python train.py --n_experts=64 --norm_place="pre" --rope_fraction=1.0 --parallel_block=false --init_std_o=0.0 --steps=4635
Below are experts of layer 9 (counted from 0) of a mixture-of-experts language model. Rows are named router (the router's row for the expert), down (a neuron's output weights, with its number) and show model dimensions 0-127. Each number is 500 + 50 x the weight over its row's rms, rounded and kept within 0 to 999. Numbers have three digits each.
After each expert's rows: a language model's description of what the expert responds to. This comes from a sample of Wikipedia text that the model never trained on.

# expert 59
router:431490519522462458510462493516533476446509483489490487586498472477533461434421482521472509466525453547542481410492571446527483547500519438582462507527543372550537486429444558552505538459470519524441493438558481483461477425434445537392510475518561497544477463445429528553583578446420469406492535488485550447541536554453509450461617420463494495477540422406501431600420553475434554508455
down0:438471393515595584483541479563551488412573543423522471403497462518467529429454498505447552534466451551521611453508589465536517469535551605533477474531475451537588449483502444398395387471507481466538568478535460486439470514477502512486476387438534518499530471536609474502542460484471480528543529442526507484550473440491471433491544463540536549415495479494471473422576455492518439483434
down1:557572493493591418582573501456503381545466530390550520525550460519420543516558584484509508439530462445570554541442476489554589568566527478537518501439484518501545566567493483478551578501528514509478506512566564503412456447429462431566528422491436544617540476489439386400501456488562483485549513481474555558541476483523423535498578514492532577523488500466488531531584442569557465433518
down2:572484525454495529502499496483543418561506425487484516521469496395496587471530534483465515450524537429573497445605515473477494424468441512496510529448480489466523460477567496440457521520364424416508460510479495512425598470512530517534557530520559506469511515632479473509541505551520539492559500492525533488409579504441487491530392439587484355489355510510459501471393427456477472452556
down3:509510510606580496438544490568495515602416487518533501440592501511608423444523451602447494498452520564443477540534504480440548566435497524490486509487472448444544444531502487431425470489526490554576514404527446470572421484524448469460530476502513580508488513584501475482547480466488530481545515552602548487464398458504504517564412443462463493495572474471516503558492529451498500439585
down4:405531471553475481528488470481442559554522490511563484439532477543429523554601604529394489494453450480516602522429488545417461524504487499503492544469527510434540475525474529512520524480596476579426517474379546522461496585513502561517531482579460484505464542598620515499472473582513466558477485482470524554561523543511484452535501526465515590515563431441470440407502391532574505485540
down5:559567430537412512554487476426434553547508551512509508513504529556567491465469579501474405441572439442469505517508556547466536472494570431452470505515561492441580551490499531556458516520548512492466545519540481448552509509418472452497518476592439518490406525524509481433446556435467418575567551566476568479450439570526446446466549496454527533493495562458471536507465475508497541404505
down6:489469483499453522461479459455442463490504516530589394522463532621501526520551581534477490526542530457507554525423577530517634527469487455545524608566478521466372498558501548489426544487553518523527554549512467549509492579472566476577568497489548428522601521486440519406487483450483544514523382540589574512488458469492469498576437558539529477361436500468487468502454562557536501536510
It responds to: Words that open lists or relative clauses: such as, including, include, consists, which, who, that, and sentence periods.

# expert 2
router:470572606465413482570536479451514495496527472551550479541469466486451445506431488593441560495538409541527421454473506457479538527510516461520501447531568429578551488501431543552562502487465492495449531462577457508454479470438476514447570495483533497504444499522447528555568485435437452459482532458469484459522556540433472481402548437460430582470553456504487471537415511559435504547456
down0:555452466465463431477508515510475500490594520452466471439456503554547550495491415427544460446486604456497466526469492537481534511507480472489493454548491556560550639514583417513433543531581510486546536430480435484553479576527533418478409518544521526409484480471464445505560536557451498493459434466527464470450559548421560494511490444567512505551605531527483543538448408531530461548526
down1:481532523481540470380431534611437454517385534556461474492472491527572493588480449459487482511558490463493494468406456541379602473457594459488487514516495477473552455513479436559502455425551456472606552503490553549494464553446491598462427455510462564433467531478543460481562508557486505462559501410513529579549515541487525527554444574472480428515450529442454373504456520593520602532527
down2:506529507529655467529549487500441410415519534511535486525435457442537415503537437476403451494522457426423477622502432499561490539526499586453542554503505489484584451527453473546473454522526603420459522526521511446465427419564505523545519437549568555497508511421516514493494449471506514524511495480488445475474552441569548521513485401566512474462474502547510558383403501458473489478629
down3:518477445400551548485509527497518556558506529492407466444591491489491597524498497467403525477537551443530524490494413505572422526542521507547537530607480477505573522497500476492475495523591512540460470431483591477520552521510491506454441473507452474479466515518517523524536464469587463497503553500430525595415579503579579587447503418475516507492553568430548513520484439429464501432530
down4:544446472548483402403473527484465495602570584553514465511516508517497491503405511477478577503501533558478603536537566481582441470442438543534551499581575434501422477431462472410528406488518506596558454573501489566481549423514437512514423542502490473530563496486482471507501509440419562412509542443528489629575449490422505524494475495425570573452468558563502637508460495582496402557461
down5:491450541506535524567461475475448483459544486554518521378478428565441520500471482458477497482547534504520414470456547487576524531537495498513498484548435474447507490524596558442524537526507498403502557497442647447500444524489499438528532481583522580538473518586519503525532503492472604577537570427458472511473503483498497545492473494554433498495513503399392533555456494579484435515572
down6:445474528474572499540537524498515501455511534563482510477508481413489566475458462452503509526512503532509467502566589606497404572525432450441619506490535652417517455478500549462490434529536544527514564483589550507434557557501450615466503409497527430530545391492518459612469434464482488473494553517402497559559454514539559447484354513514486547513525491488550404528523475517443494523499
It responds to: Spaces opening table cells before numbers, plus first halves of compound words or genres, such as folk(tronica), hard (rock), social, fan.

# expert 5
router:469540554495461498555499479496513458474522516516490472528502507459419422480473410578433536418541365515511427477452523394507545532505484459501457434523500486539556444453484553568495520475425565479467537386587423474453524370431438448491568433531504476559457469471413491554532533439408454486457525435476540483576546562432423438473546434486469505420575449466459445537407516546491558542445
down0:457491480496585432521503565524456443439535428463613532498470476571494607530495528468558470568545523489522631533522588470494514547436510493515473487614491404514580554479549485487529530527490451482483425509514518501508560555574468527553430506538441558521442586518445397500656528540473508542473430529497523519436484501412501591485360458568537481508523628464496549459474452530448419533480
down1:544444490490512516512514458467532526393517550520520482565438487554581560542481557435517458485527425557480446520477438550414445480458509448530459450608543478410455456483513503454553499454493497567402465504480584446441407508602466441429461479556447491474461533558530557539531524437487530535457518503506437533547502515507481393532470468415499514507524505441561542531504522575535500544453
down2:508458492503492509468522525433543452561440438523534535431497514527551483604524560464577501505489420454616494445537554469476466513494488453539525450488466489482503466529534510538500533530513474426529587424453536490487528497520518570515528481469467531530521497427474498478495489511563470538507546564536487521496591492581482527452558429551533570594546551456454524562521514531532566445514
down3:495523501470476484521519574435510478465557504499510468461446547611516447552566473496503581496429502557420330533549483518514468496548482494465541526512596478484513522550510500557478510478530438520489612535514508454467493526492520409453487569515553547538511511494551520377491483476550477517486428498556465511503488501444568450506575598496510425540543470518560479547525443491480568504507
down4:476600514486556454499465432505511519463465517505563477487552562519508503542484431498468523537551507518480579575542521406487482502568521528527435469487527419450502537551546492606535484431524570527421469522476490561574512536486497553422535418511503455420492598432444507465494389454471528412483529565474547522380444401547442511537480466511518475538426537526372471435608484590625432538526
down5:520489490535492500404482595506539502495501431477532497544505512621487492569521547507447473490422478422533519495413518475505463485466487491465537488541533542575492571453594483553558453555492493543530592557443581445467490591503467468466501581525562523521499588468436505462447493540482616413436504594588520462502554488459530555499572633503462473573455499470489436494504467579517616397563
down6:485460440467510523529426519500405466563419464486468526491501498337452532428534526538461549531532560481579615463553451480490498520511522471548465559444477481592499547454443643545407435476563587536576464478678517540512545554508478503524485422610465465549506574548500495521501467484498556505496512488406486495434442526444531398389471449517486494464444530546530461515522511419481419491369
It responds to: Wiki section-heading words after == (Singles, Reception, Personnel), digits starting years (2020, 2022), and line breaks in album and film articles.

# expert 38
router:473545561490446513472488480472543439486556462540539422484479426469534468473501418557474528430603455555546405427436457434459552542504544445513478504550500451596534409465449568556607550485411553545426469497543541497456483487505524532465481452565513466550491456463527571567533510491482486485441571430456527470534497524517450428433483479401443471474551448380464494562497523495500602565470
down0:492539487502408526409528456520461392501488529499498504463487563415465472561504418469435515455512578425540515439471499501455446475447554500416470531491562554553485471425487561535445478485625515518424439546505496550424544445538466505457484441554382529542447518480613551507446569472508524516456512490571514556484489453430459542558411577489464450455520424505610548366453585454617479477480
down1:463469432470539503460527544542428549404613543496489482570467494503493616458497415516378594514549451552508480504581454601419531512549451573503524492478514561456532521463464493492492504588531463516465522494446541465593504586487458482434484500525572429442552525533465493522499432567476532468490490554495532515517425513492498504482349573549487514511518497446396487573425515589468468444532
down2:483460487509546511500488553485444523530413520547553459497527464531474493566474531437439471495570636435448468505549546527518539450549453513453534596483514458406509505505541517479463479567534465534498493486507628621540474527489609507587534542580494516498591515523496461483454524392422468638458503451494501520437483520503552466515450517562425535476558484534535570519508504572539494474425
down3:456526560576429468565553593493485562512434568511582500535536475545560487518543592567611584461548539575457545472394561506448492393490549422477625468460535542515490519426497515511544461490529542533477502478555562497517475436536591424498488537553467483423511548479587444484517494509487577492524591484457512445477502470468473490525500462559545487575487488523488474458472538582504424524485
down4:563441531501650506499489587388498425441484521519508526500565463527493502522511463523448516535386452512399505481399439547469485475553527544540511510531470524573465482453569462455433525503462563503469467488490520517530423561461527544507504502559471458417437487639473447508524518444491470521548494497415461436493419427505534492542504477503501527475608500449476518583551404577515490488466
down5:524426558522507454524453530470527511439537539533402469490574519553533481605530570479519483527457499502580475513477469358555540530415502494521571557463475474556451479499503497493521427435446526499520438548470604547445508408514539575507613571600470488532508505456460544506517533529564493455513524424510454430529555502497544480434473477588533528434424484523507477439507376461412489530510
down6:485581476510525441543528527549550484431447531469452432540454456445433593464472543486428484521474448420495477546548514492533437443537420543564536474506567515513529566510535561593457579499533456375459504529555462456491637482510468493545505607510554534345509534484472401522517463555456503466511455625549477568558513473456468400541497484427498418555527501448517482537542426529372545505466
It responds to: Mid-word pieces and adjective endings in scientific or medical vocabulary, such as palat-i-al, cellul-iti-s, cytoplas-mic, spectro-, plus animal, acid, economic.

# expert 26
router:460544567466472477547474456456493450486551479558508472527420404423459486552462445627485532442557432576574433433431530442461534600472571427513406497541527478512531464420433511546487501435441544513472522450563452474426509425507491498486610425569502466557497462463465517550514552451444406453472513468441564471591540517454449447454523426480482538473579513373454461538452476556452566523441
down1:590642598539501428507479553530453416473525428447547467453522509455358509504490546555470537571534453516477459525513479547500456475510571490485488465474546515560499490468478457488434527523463465374533399608531549486534546474431522332493443501488471423438528513481477431571531526493516487419499520383464524513453523512463477571441478503511389552548502430480450528525500481507508504501506
down2:461548568447458480561451420501442550427482552424499528515478451500436437577513483517448508442504394512447627518449481516387518525499507393422489495552451529559438480527524479512462344500525460499399530543537479535453507510494526469470488526565533468454427472440494427482534419512489580523418471434502584488562427514440455587458622439483559545535523412531507456523524475518547623484490
down3:471572451525479517504501496480534527572517545465584496521537431505493420506497475590487562502545576496534434514486491437468517523603488467470466470466518464568570441453559491501412398473468524475530526509504446457378552531513543543503579493473542487413481570428451482387461454479496482455613473464472599461479560425492474501427534543484488441535520491462526485569520483472521537516511
down4:415570519541529516506475467503494621498547475534527471529527480583425527459512482500413620505504535452473450520522458492538557491555455534583490558552478440467485561533613542481546543565582524632564434521488542426496466486466453548561526468519515504547490509507559527483534534402503549547573502528408412592414455543421480455478469550424494565532412498367435533432521523484538436547454
down5:611446514539563625507489543527578427571560453509441514519476520432536453548371474538521514438448543549560560476469506428518574527417536505487541492524506575464526494493511518481446561459493409473560604416453562570471515526457531548425556555489530541566501473502500458605492467485474554375529522603463548528614487449600481404545431477536509538502487563496518496538425450480469502492448
down6:580504529398546460501459493516415435585521548475513544431538521401572510499451539529544425453535430463486471530495548569506493525461509498489554494493559473485484569418416498486490531446440409479520584551499447566434500515523512484496519613572540559516566555522623462462507495476438483604397500524545423477555549471532510429506452395503430516432542409473508454527565434449507662586487
down7:422359455597556500487376438519435488576462476541555558467554424470440463598562501597470526479454498502494463517520505617538535579487513530416469441505444489480458457439524529566507379502480510497502478527476476498464463500530488541482509468530534545523416501419402461536588496473437578407468562500507496590554463409508480601434476512521600556552442511613569411603483502469514572486521
It responds to: Job, office and nationality words in biographies, often after a/an/as, such as politician, professor, Secretary, footballer, director, (Swed)ish.

# expert 7
router:517518578560468426561452490486480451432560464573600465552433490443434477506410472569478572470551431500515464431453552477452511531553504466509410451569555461552511472474464543564516524463486579520437531486585436498483469467484446409455516388533568503513451482477410521545552551462496464411468566448413527445560530534444421508440522440465430523461576509394444498530427514580483512523444
down0:472601561434392416434459520531484603513552564524555436438464518456557506481475476555449494491601528540548454626532597611493561450572493371438440488449497523436559467484460523485421495434543485456580517406479489552491485557490428463515450482422537483452551459433440505529463471542496465483497526547508497519577502456525471603571474467449543380533580560439565440485533503451564471486525
down1:493543437543428433532359475466454526502452501498529559570423582473564553557555519553525479633446451473593512514467451517554536540570424470475420465483491477441510584488436515499516467535502427588537469534440508525367576509511502550425502506404490450495471551427467446497456537434460571488546463598543535553478559500424611470565475399568521485467545505484374518493507556559533506512476
down2:547515609509438442541468558488497576496443483550541453524543472528483422580541451454446547488565488530532516423528572499494520520489522473468525500515506486472548573581503505530430412508575481527469523582584548633520501499412520552512497459489503498488537525489506455518622432549489567580545526538469495471462458496467524542413499563555408511494566571524508565404480463539536511496476
down3:549641514480487467517480553539529496488541504511570485542475563505455521602533451383495427456533529482536555518487534554349518498458479457547486552471537507586521499500484464441619458511564479523530451454506461577500511570510498438537427470484592532440520565508362482497502537558445452473513496601619493432488506488450507453545497462416585400475464551418533535436464455579511505461462
down4:601408491522490456485402514559493522522585555561551414591538545445549461511463461420467519457497433540542514567505510545393525496514505486551451494464456560549552552539584465403503450483469519452560535610532536472516456552460502472453531372542511559485462543488536538494579534547547533506419535512472545487503572450536465407552557448482454538519538542504550501490549445557531444532472
down5:504466448488533506539438519556509484500488489458530567677492537474542453415475496536585510472509520496486484551575477474581552462442572542551496551516602557519556473448451463493476510584578549514467529535471542490565481503502594457428536456461527501500451519534553548440542579514500592406499459503475528470496554536487453514514489475533417444403492413592499480535577523565486525517523
down6:458566476464418492478549507436506445372535534468480466486524496560478572449525583417446383532477481495477495550529574568475525476413463535515528495504467516497470509492512460546496517537628536524489489579443422447484410466549536573557471573525558429391461522460458526552527480474485436439481494539600555480493462545497523555620487616487477509535576516506484482510372506499438463466510
It responds to: Abstract or common nouns after the, a or his, especially the plural s ending, as in gains, views, records, characters.

# expert 51
router:476514549494459448526401447466525426405587498489549478537500404468469445508438446512463529452596423514465422517429509458439560581491506486466437471539551396555500448477416539597557534460419601510414481424548496484422504421496445455459514452507539484500447426457456531518502525475468480461479543441443588499616502542472426470489602485441482515455525491397492493516450519520497579506425
down0:521516437467465538470440463524497548581428487521508433606514542540516440499489452452552521475495556467526581474493532437518417509565408463482505475463552533555477513466567465481481548426568596447510461506496422490504568492446450583528452520494542435443499500467441485554491496514436467457458450567585547479463471499445458610427456348496495446464431517470517453562567472548510483580533
down1:448447491536488426464455466460503395557578469495503506502522496451472475467528449477429436548555471548470515566536463490503534457437492469525496454438508510486461517501590426479485467546450464588482566593518439515433466467508529461479406550474415506479544569483425498532554541559537508487481592585507429465443546608440496488569506569603526617575457539557451570521458526489444545516559
down2:469513589427523503464447486511533511455512518549541475524556539485468477436464389551506449518509461574525518520406525509585522451500458546425529505485488588460514500505464609443490542536524581512471560495455412463509537531502472566429564482558521490562384446456458462458527513488466482448484540584449540564489560462562476524557441566514486571438428508445539449451619660491414446554572
down3:580518503498536457520522453510560507497553468531540516516414477491429495577471507403571497513566378405490457471515542524404487432554465404502588461489485491532493477497483482583509529495360529496521509601506404431496567447512441405574566567408497457571503423509514526535587467573473473511504433538527519532467463462403388585543553535452505512456452510513513472491462460491410523503492
down4:502540405454436459430532549554487617528538515485463455448441499462457466466491516535543478524496498535574546483547503484623548482496545516473455451550484502433467405395541386518446540503568459608556498479537558519489467466522444509458518516562451500619517490547479519476489435560497495543444481529447487424511553518507529423564371487516507530494532514543412571521525521452447595484534
down5:507592451495514491438498463542518460527543568439470580579423377599538581428541541560406427429570472474513517522557487521455539420575542506586462557536507465551511541509383524378444530556525478599420484457523458455507553460479533474520547445483611471458537490514523506419564536459468489518499527560532551487473508422544537458502451551496454571574456542586480563522497500578453503438441
down6:496556529512406511531437501477550462454465526522511514430433561579522482473567422541498530590522564536568542447405548561503517462399431520549508514506563560470500512464507418501504540504574502479490579458466446515510435511484495449538541606588478493636520573486390463445459468582513469555526520574571557435518510485538513462492514526436519588426464401478443467536498559398543559510650
It responds to: Nouns for quantities and structure such as wall, population, height, size, floor, foot, plus zero and number cells in stats tables.

# expert 49
router:437531623457409505500473455496510467417585529527482421574492432468505441480525488569498480417544479536538403465464520450412514513519549467511470440484596499546529516456429535556542490446436566536441500438539528443433433350495459480512554408548502484562488488528505512552549524459434398423468524401455535543503597506484508466466542480474436489513587459420401491541486561521483517535418
down0:530506535557552469498553579524498533548510489507497584506467522473517472476495569502485582596420506533569581584508530475505558534545466510426408489443490457521589504546566500572456453551525495437511579582451495445354482529483561486582484485418483396423542476491495450410472504455473535595504424467562530539539562513564474520537534558543496527538476554478517456621545487469512547489488
down1:508565481438558473564467565394523536539488552524491467536538543535452506587491445500530503433533530622514478498551459502542432460419502444450565567537604484525487541445454552511527558533403540625447437594510532512462504430516515466441476515467446528557582430508575565500530399494646493507437557527450504515506512490497472542512518482460535438554521425604480481431520478432484581468454
down2:523548487471542483558542403536441492495517498520481542579510537469427471509511538545539464431437513567445519462525558487484561394524506430483466472478411487492510514516434468514572505500481412499434501383521485555472530528470552517584485547524537521424489512498581473506476578507561537459512465527478467551555515496456428465502513425475513491525454522491477568517540428517517507479433
down3:448585434459545516599462468407517509613400452561524454426530520498548466443501569441578456528467486481539515512496457559415455552460476466484538519448573442540544436503455578504552553533464444547459528529451482551527474503528450368507486549517499480556485505490535492451534479415521562547545492565514552466498503531494520504521522508558491391532508418547523404503520565574432505446517
down4:517532477506369458578503473473479506492525471556531502470376542511545486474478534429464510609533576476499468501487548482442549557490569525452632558561488556436542549580471587568521470446536519465568488542490422461515563375556458530525575637480556582544464497406451571527429613546536492583531493605524494526522430509543507556442528564515537589517422443550452460435573528577507523610509
down5:578436534536499478496540498608466433556529506457477569496503561545484604505522520466488547556594595504465498455547566466467440452519416454449392460564408467450495560455529480490466500492476653542524485480419478491445449555414444517475415539472506556452378462519492505485477447546418394467490450445517566461474502409491415453485465497444495503547511531552457473420532543512543544453441
down6:445480469494548543477415390480488457471507533502509568590673397544534438555513458460481493493472504422442433522497420439491581553489546448480569502533520499534597439547542438614450542469485563471532590508566536442573535515565559469422444595405506461504571489562478558446460451450585486509487440487496343500537596490531545492407515494523549500534514515516517565424342447527484509535531
It responds to: Middle or final pieces of longer words split into subwords, such as or-ient-ed, Grea-test, In-don-esia, temper-ature, unbeate-n.

# expert 35
router:465548540486422429533429436482461435407606505542574471510467412458422409472462492551483552462574415530499456461433555435451608588476550485516445464600550422595558476472459542486563479481438513519490523464576455453407494476453461459447508445566498507515459467482493501565487571464491450433474558474455518488542537580446463432426552493507420523514524497366479510539478552511454527521497
down0:533522550539552551518451446598495562499430508477522535533542397597578371508460449399536579471448485494462506502428530548556557443547417425573508515456461575610529480496519539478489444443410486491545496581475478587496444540519459472524545588463554492574508568522457484466490541579524528424437606541508466443505606518561529525493525477526542513511490552527451471529435530433426592429493
down1:570431500541483536476415480461551494648517519509532385471531479471492534491457491585541545499508462414437512594482479466531500476532496559465510562571514611451557476560541508433431553567532493471528624437587526546474529538490372502571656480515460464527451605442530578507415465585501408487627482486561574502506492569575449478556467491534509482561514581482596515485542521543489463486509
down2:541480420487592445501450448498519456532463486490463541531372508502576519428531584461442494494519493472502489500566452531475443452448499493514514509441450519496491515471548502513409556520376420524489497513496496448381473479514427536462466611621516520487562517486574495482507580580453544575437406487499482433402474521470644570516485524443515505515513563414472487502616468449507481505489
down3:573454402484463422488410616537518517502442444513415549560430550389373511490538401441479529512500504512582442566434401467508372496491481451620540470452531419481501487463514509464509511486425436531492487476486533503524603548548429542423439546586524461488487522531506460528476492543485542530397516409482451535454480506417555515523436449456604466466558494578526540567526519482504460452499
down4:574517551512511535445585489497493505464451454514636468503513480505447511509509530550545462561469410572567532505469547557536496516501484416495632580418425509514392449546459583559572497505582474514518462470567579512530484500488552519447495426559440506491605474468493467530483566395583487491529453451571487465441505522500492452443466501414552468465512514375511532541476533490566488545490
down5:467516614423582516417525510588507448415514509508412517533591476474488453432473399498519540471463580559555480492504486515471529576483477557552408518583479520494413476536502505578473463557578487574508493438419433518543482567592531532562488415494504523533541521439525450564520527520540498490468573469498455585502446534371504468487512423497512521559399535506532498450508424505558411546476
down6:502515592428431423536539435501484418430548500432510526468503492471449559579504491492489524487521527459477514507512541545402406477491499468439504507492601470540476536471477462512500495442543478516670471524588560528491384587575559517479505591513528510419533501445464554533450427493568370432447513471457460534541437538486476512544498551518455534505451572491485554512467515552516519481486
It responds to: Common nouns inside titles and proper names (Night, Fire, Blue, Film) and the -ing suffix as in Royal Flying Corps.

# expert 18
router:496511534456476398453504482508477454417547468532547430583445521463485451475420467538452578490526467533471446498493476495535549546506539544517424482504599505574518449446523518577473531461454596567449521463564421417465483455536454454453519478548509473542509454470479561535559486480468471442433542458426520530539525594485494464459602482449471552413563461452424502546471541544465574539428
down0:549456425493523528540419560535599507449452557515489563560459558517468483445517563390466541483480530451547437561538510478481462575551554419456425493482473450453550528451502463499477485420449521469476531515482543529401506435518485551485505554513414456586512627485567515486515513551543561528440456531475513481572448471500520389501526499449538437422465550561484604532502549480595566475537
down1:536497518526524551509584503466513526529451507580484588525511554522540489405474448525456553408500486531587506511479467563531361569520555495572471532495495540480445472499548544601426536402443491547482466445485526450524492466398489451506338535525539482567517482519452470528528562441546458455498484532535502530496517503572475458587482505432464424556574463518455505461552451510492396558478
down2:515529541404489518500493497549535450539518485471507483593521461537519544446419511449591539435500416573430613468478598567543496494528499438538492494445413447571538499408542508393473420538575428541560511407607522501456471524566596493520416521571578626511454438501527522441402460523512547492449575472511472429487582452521521443532491478461497471463559570556424520437516471505448477535449
down3:592449564533440491553535442480487523477464422564418510436482501441461548487479583458465540534430504515458545540492488486481441453450432422499470568375519432465503542471561473520457433449524495559531502607580358514557505549569425482557465637535495542464554463456473485428459485533563512482491385540409471539474468404577441475549468483544488571539495457504457497541498606441497574446448
down4:414511537429540462501532529480464461501448411452598441457364467498564451466557598486546485411524528482477545490461525410493489531439487415533464536496521459494539480534543538555424567528554457459496511505490519563465517572529439419474461464470445561473461470501550495490480653529432543412465528478611502492455455491457491448523587524486461517506469421478492503447538460531469538471514
down5:558416514497468512552536486523554506492492540504437491449613461463474520568486523498633479514562519486448484595556471525527545409536527542566541543457494476486490469456517463452391548455478546457496518432519463493485489523417474559461451482490474414532454576505558477455485533479456459568540487506570534465435498429492466376492480446559506650485467460571476627556459533516501427524408
down6:478479526471531520499464508534499558476519508450553462408593506516436440576573429514420478520477442448477506445429569467489606521590440507436461525571497402461488492500500405469500503489528455490430481512479558498446567455502420517500477566420375466476482475479488540462609432480485495540513504563546489539514528480472564485486562492527512471608463434459568440460407487370445583451478
It responds to: Win/loss scores after W or L in results tables, digits in years and records, and opening syllables of names such as Rob, Bob, Brad.

# expert 12
router:449524472529497412574520418507554454386580505485521433575505423450466467548500475585520543492508491527533514436463536433454505489470525481559455467565554428599484492476458545524490536447438569560435556405554430452435452454450477493487524397544530489489522536395477531575531564413432461455495515437460531436524515516435458462454526446403459518438562508489468455566406563535469603505517
down0:507529503399526425576386525442589454584515557500542510455547460577553521493558465497521424463492597508574488508464464523429569544420461481503467496548530408501448481529467512473494467610476526443464518548530475505443474468587544479496416504492530483538481504536473530460531486522570438563492527566511543562544582509518469500564438457494438537545462460511595539486561510460461476536517
down1:532568492461519515602543431465569459524543427558431538548481387493607562531480570574470515460464524525525452349524567489585439551507482482531542599431514531455589445530565544411490528478408516535557537465555438454499501601544463476479597509509471482444529533493466476423529427464531471454464546518565539469462418531560489431581457421485548454447592548531540492413503572543577518487454
down2:611465536564416475501538554473411497437556476460417528533526495488517567548443505559439529433528487518500528586517553479513547533503558524473438468447548477515608497469540502399398454411423454562464442527624518510538494585424483449617525498517502387495449509465494503481425494321477513457456540600513481521460536478558501503484537542466431479488484522501480469486464596553548551475464
down3:448506477523532501485521556537542579490467436432499578506586406415421462482469556552463529486394485419520552426439468506536527527551475504513543437557529540547494486516360421518568471565550442518463468433458541539426457378454457490516506594419570477628464393504464564581423447460439543554519454529430518498464451468503410470515573579510395618492474475448509456549461472431461500427522
down4:474526593561421529513559533522562615548462598491559586504478448476527559554462513422538487575447507473475528531492492451521468492521530491522462544499493461474478506379464434482553523479545470476478496460456467519500493436574481440524462488501459542523432462512494495546557619528497524568510526511407476404502518403456565575481531565439518497497542479488471481456523511505549540434551
down5:508524482523531557437503468413450631412452490522472454512405580425472454499549523561449568484570512522530417433521524589554494627552503442538495593610495494488531497457473542478526408499481422551403459503452583455537463566512561490466628537581496523525519527488437497509462514494497490520491463584461430501494534453488541445493561429464562458436554470536448546450442484511545442406476
down6:416509474496459560474455605426537518416576553520563577459583525509533480493602388526406407455506493461484579507428441467512409521507451523490509426578462524453530524485410533484513512475506548488480585479548504450535476507441412535491503482450473482490574435494453540492432486398514486531520584482412577459502461563492458571534495494508456541498462516453493538530508450507554441395563
It responds to: Sentence-ending periods, commas, semicolons and quote-closing marks, and colons after infobox field names such as Architect:, Cover artist:, Order:.

# expert 53
router:503495594537431499449486446443525463418502475573570482541468464488481474482485492522475557464529470513528422459460582483445525528415587452585499485519583495545539423471420536568515527478424561513520517489534439456446481412458423449451562460564493533516450499449398542558549606474440447432482586448457510480488608536431437414451502491499501545426569488501511476514416553447444601511486
down0:475453544463605506493460547519435524473507461536525457504518459508593424434487546463520445556568556486497522512583482480498495542476473441529523453554588502545611531455498434453521489464555533527414504530465509508485452423557549548481492522580460534545421443542513505479567453552607480492399516530543401487441447548522479476495535527515475510538473479523438423475500409522471562475602
down1:570486483440427511499577628379534577471501435396533519478513538411540474586414463496557461491415422437492515444541486513546454531511485518572512426620487527538457395401535496515509589477528485545427426557552439533540465517459463519479563507505447533461517567479530534596422467485537512505502567435525469506518446427514506445564421476486515499520473536584524603543397526454496471392602
down2:488580507440534507536506472505565626531514553526534537559524527568416553564530504479592587532470391530491515544444579564556494478597517545404468415478438476499579489398520446538555581431396509502447484434454469502555510491491578489448524410354588505597562572472498561504489515630438441432496504506470475538477579396494492425547555467490477546523551550496566569568443478559499602477509
down3:421455484509448404474446448469527488567583561555530471448479551580508556546561520433605448459475543493519523570516487438546531474416482472513526510501463483493580537600543463567466474515567582503454620482519496482466487455496475427498527512564525460567551523460465542554585504463549555516485463611512619508428476516504432462579495488458426526489489462596546553545455462548583391526514
down4:518586453433541572490469509544517546507489533473527568564489429488432532475374388547469474482513559487532420533532515575494464604444521508522488568495453548461478465546462445506556373456452544538461498563585457589545500484468504477462559524560586466506527497413491486416443493483483549517538463535457545483537491428547494489512441577525453507522527461484504543603547523453584546475469
down5:472458461446467485477533451449497562615433591436455415496514512498402518466492581510444539516439467425469549558491516426426520504585403477533454497417513497473470578492482538482445527528586534457545574531598529453489483502481494441542501620499371558419570417527524428578529477471519470380559476556533581537480505533519468445467478385561560560498463432487468440493474484556521462450514
down6:544595532566467587521532556439542492592524440408424526465491587515480493549468576537556426508426494507468499497436427539419531488371458559500518506470481503515489513549529576521479449468492499462492520441460489485488510489492507470489551497509411501464567478501523414439524528452392479517462605516533512595444464466409507513458529493552512444495452489524495586482466545536430494479526
It responds to: First pieces of words, especially after a quote mark or hyphen, such as al- in almost or also, un-, non-, multi-, human.